From a checkpoint of a small mixture-of-experts model trained on Wikipedia: 8 picks a token.
Below are experts of layer 2 (counted from 0) of a mixture-of-experts language model. Rows are named up (a neuron's input weights, with its number) and show model dimensions 0-191. Each number is 128 + 24 x the weight over its row's rms, rounded and kept within 0 to 255. Numbers have three digits each.
Before each expert's rows: "gets" lists some tokens that make up at least twice as much of what it gets as of all text. This comes from a sample of Wikipedia text that the model never trained on. Tokens count by the router's weight.

# expert 197
gets: " (", " \"", " |", "(", " [", "\""
up0:125148149201147152141083120104108126069131139102082126103103161144095138136157163109132133141102130140129160166154155109131133121159096095128110114105093109117144122153169124144114100155130129113098159091144145129125091103126132121168120178128142132149172131102126144129124134110158074110125154176100136130124093108139131126113126117104088118124108104125108157174165103116158120081107156118135132141105132113154082159118111144156092108102094102107145111141150155102146099123097147165120153099100089084155154115131142089133159099137125125128143116097162121146121131111084148149

# expert 152
gets: " (", " of", " in", " a", "==\n", " ["
up0:148099122103152141119111097105123100088107140079092115080130135108146138114158135110119107130131115114144167115154125138179136158108149064135123125100134143104096139108158126123144149113104124119167122106123171173113165136115135150126183137154098116166134124133148139113092129141141156100125129121153159107112158132119158128131121120122132110155119135111147156125123092135152189140102116114156111171093093093094129138120088121095119158135114124089119107151145157165129152105149099101117119106123115162133158142088091126133072097123113142095144141089089068163112116109172163109

# expert 3
gets: " ", " |", "%", " .", " mi", " −"
up0:134097116113138110132105163128162101110126152162136121128220075114116154107111119100126136147163132124109128135158130171145134159144114150126097104150147154127164129148105092169130161127134149138126128167109093118121120113133203142133143123108112129173124170103171132125144132122128107125105159142137141135130125143083154115081145102131146157138121136127119132132129141127116136133138135114091103103122093156097102136152101121148173140164110143109115117142141094123129150114097098042128134154181128126113097088109120130136060119157166113097109122111160144136145162120099137146

# expert 103
gets: " ", " $", " £"
up0:122144140140148137161106132129128094116140064128129130138116150114136110116136126103119103102136129134085129162151131140076140169126143095126094104113108075116080085112104115147126115110112129093134107110189134149136138149135114104118131087142159121153108140131097122141128129123113104139153145120116096120095145093137122112153134147129138179168147140111102165128155092176132170133138109120099123173132169101130139139112127125133080148093117104123141130153129087134149173127159125130158116162122129127122108121109118141209110127142083160096175139161170165093143184087132118130

# expert 232
gets: "c", "f", "he", "ro", "p", "-c"
up0:121093124126133155126155090089114138150128092124104115134139143085092128130107127133107128132178132114101168127148129158103098165113128104077077104132134156097151168063145130144149095115157095164121151110122084100118101110128125125099164129153140160148117135100122185148150144140149127142116153135092115103128157118150129120129122122125145138156151151131130158145108140169103131118134130096111154136131093128132149197135182151157097112123133087104136132116158146115142114139196157074147156099127126154140161163126140110129118121140111106106135124155109120166119128111194133111

# expert 174
gets: " of", " in", " from", " at", " on", " between"
up0:178123126101137129090103153117127142119143150141112153149149166148132110102140120100119122119103090169125146185166116165139143133107125105123079103118133088117107117122146149094118135117128126132161112104107137140160126159158140154082180130149142092137133114101094110104175152087128136110151111144190068151115138118193103121178120166136142157158158085136145137125130135137097158100096142091105092137121106125132146111095149126098098159133111129163110081132169106136125157125161105109110113132126159125151126121131130124150132119094121187119091125103128137114132115120168131107

# expert 238
gets: "p", "b", "m", "t", "ch", "ot"
up0:143145083111112117115132119133154158121116116142087114113185146129124145139117175113145125141148121120127171125181146170140134104153126081133102128133138115149157084148131145110130095096138142165128161092186083126121135136092160090151136124124152152151144139149141107092120118132166133147124087158147107119118152126134167123108154117133178152180146101144156149160133125162133145087123115063126110145113108116144142122086133144124132120169111151132110143152179146141120167157146186134129133144129143077137107099097119128122150135118164116142117155169148122109161098094174139134

# expert 45
gets: "s", "ers", "es", "ors", "ations", "os"
up0:119127143105132149158086133122129139123149117149132129109108127108170112120137141124179155167155112157145172155196130135122135148154124081131127125150129148128125098113165066087140173106128140079131148114136132100129124119146119134131097155149160166115153120124097123136108134119100136180120169123150128110125082142131122144123136157090148131122131120110109123126113100173085093080095100114152123124130114116134098146114092129101120156124126075113120130147150074086126148110144114128146127137081082121103102145104122167143101160116101114138154127128141116184190104140141098170

# expert 240
gets: ":", " by", "-", " Coordinates", " •", " Density"
up0:103118151121124133137121119145123114165123185126105132101161155115133135125130155091124129140097129156120147160122125127094110117122152058118110145110126115157144135115121135153079135102150138136115126183103211148134163119121144138163155172120164156075165154137129182135090132121136100107140130135139137169112099122182110078125133126109163131108137147115123128127135195132050121129146129121106125114131153125133097121112110083125126078129131148117134112148094103146133123143115131074106146101106146117110110130134125119102138145110106125147117069127177149119126150096142098135

# expert 143
gets: " (", " in", " [", "^{", "(", ";"
up0:133090116130157135129112120142140146134118109108103109089138125093100128094152113095153076172147188138131137134128132163130130131140107137113104098096125115130109132149106103154118152131097135156161119075151106128083110076125150079135130113106108119115151099115145168093142137110067123093138098122109113135152141102114127090125130135091117103120123075136131136142104108151087140099119094086155146152134141155136117115147084144131101134102162133143124122105182132115111124100163111123136139112101150144180121157089097142084111186122151114121183125114105129135129132104170080132

# expert 203
gets: ":", "-", " by", " Born", " Preceded", " Country"
up0:142148110145090097157130160112117148104134125131128152094138119120099127103122146099119127110125135116116075164079142161078144167126139125128145104096113078113123130102147110095130148080091113124182109135140109137162122101141156085115132110107111113104141084110095138111104121132110169093110103115124109108106129133156094138122135141138136124134159121152139148142121138109122126102179139079107105175116089107129131083130080157126094133105128136124121081156159096130146135102145111132141102108134150126154116118140107159157183151163163120101137104149127124094160121071102069103

# expert 135
gets: "1", "2", "3", "4", "5", "7"
up0:064149128122144120118087105121131104139116121099119103142140095135177126133133189091112130154161156124103114130151113133106182131092135175131123152096134147129125177115153116122152123184127148125135126134141141160096153149160174121116129128096113154105164123136108149136102105118122091075158122111138105120102084128110127118105148103095108123098106128142143113142116143087117115123104099105085066114133125167073114095149104153137144134116127137124078192126171127119138164141113109143157139089111063131148103116134102131141136145136146135128121145128084164131131120116129143105

# expert 140
gets: " in", " on", " at", " from", " over", " during"
up0:108128117139106168168086106142128136109100117196169121112180153153107108100141142092158186123109154153103079111102115105125129118040118128103128130148118138110112152117117113128135166136143107135141127105097122142125133159104155108126150103111091155140131147080107125153119132106081101108139150170122108140170158113134117150135052180117139122131116090150134141117142150134139127097132132106130154111160132132108110111167120140120141139119115144121159122133150184159110154101152095083129140148133094129145124122117133149142137094145121118107141090116136140095102122140181106150

# expert 24
gets: "\n", "|", "ings", " classification", " record", " points"
up0:185142154161141148148120107110165175105143135120099117132128121145147098071129154061134140126155132104160136115149209126134170076155090102173105114111145144098120118139161119147136117150131095130130154157168127145121120130158148161137172125174088149117137115140129178133128111134143112152108150193145107125124147120138115128134120156130105128092139078115127121149127115159140118106093114125109110159152140140120126135163154112086131136161153088109104093148107136112132089135134161089112137163106122140120138123119124113154152151139156142095125107119089142135174112117146096151

# expert 134
gets: " in", " of", " at", " on", " from", " during"
up0:151120168154104158129142113133126127163123124099103123126114153091109168131132149089130129125108160110137125157135116163125119127103129183165134092089114115093109147117110143151093100143122109119129142128095131110116169070146148099173113092073140144140109177126104152138147105136159121079093118125103111184137128141110140118159131125124066150165122135095152138164112140090158145122110078113127137137101112090143094149157114137161145088132143104105114119124129095175120129130112133133158105143111092130116113156131121111122121094137161171175132095123125171090153123091148111151

# expert 55
gets: " ", "%", "th", "′", "°W", " ."
up0:113101120148128144153107137133149132141110158123140115182134111120121153089142127164164127136126179134116111130145091162139087118127103136161088112135157139150111076122127128131157102091153101111113110159135133158094137129083139137172149149176176146126107134166102098107086172143127113151118115096113163162136155100132090154158126102111154132096105083160158150160102134129125116112150116127131083122124159138139167140138129120128163088111161105157130108123143159089082137114100080142109109151079114142163147156147139153116128115112155089108107102096142120152134126111106091129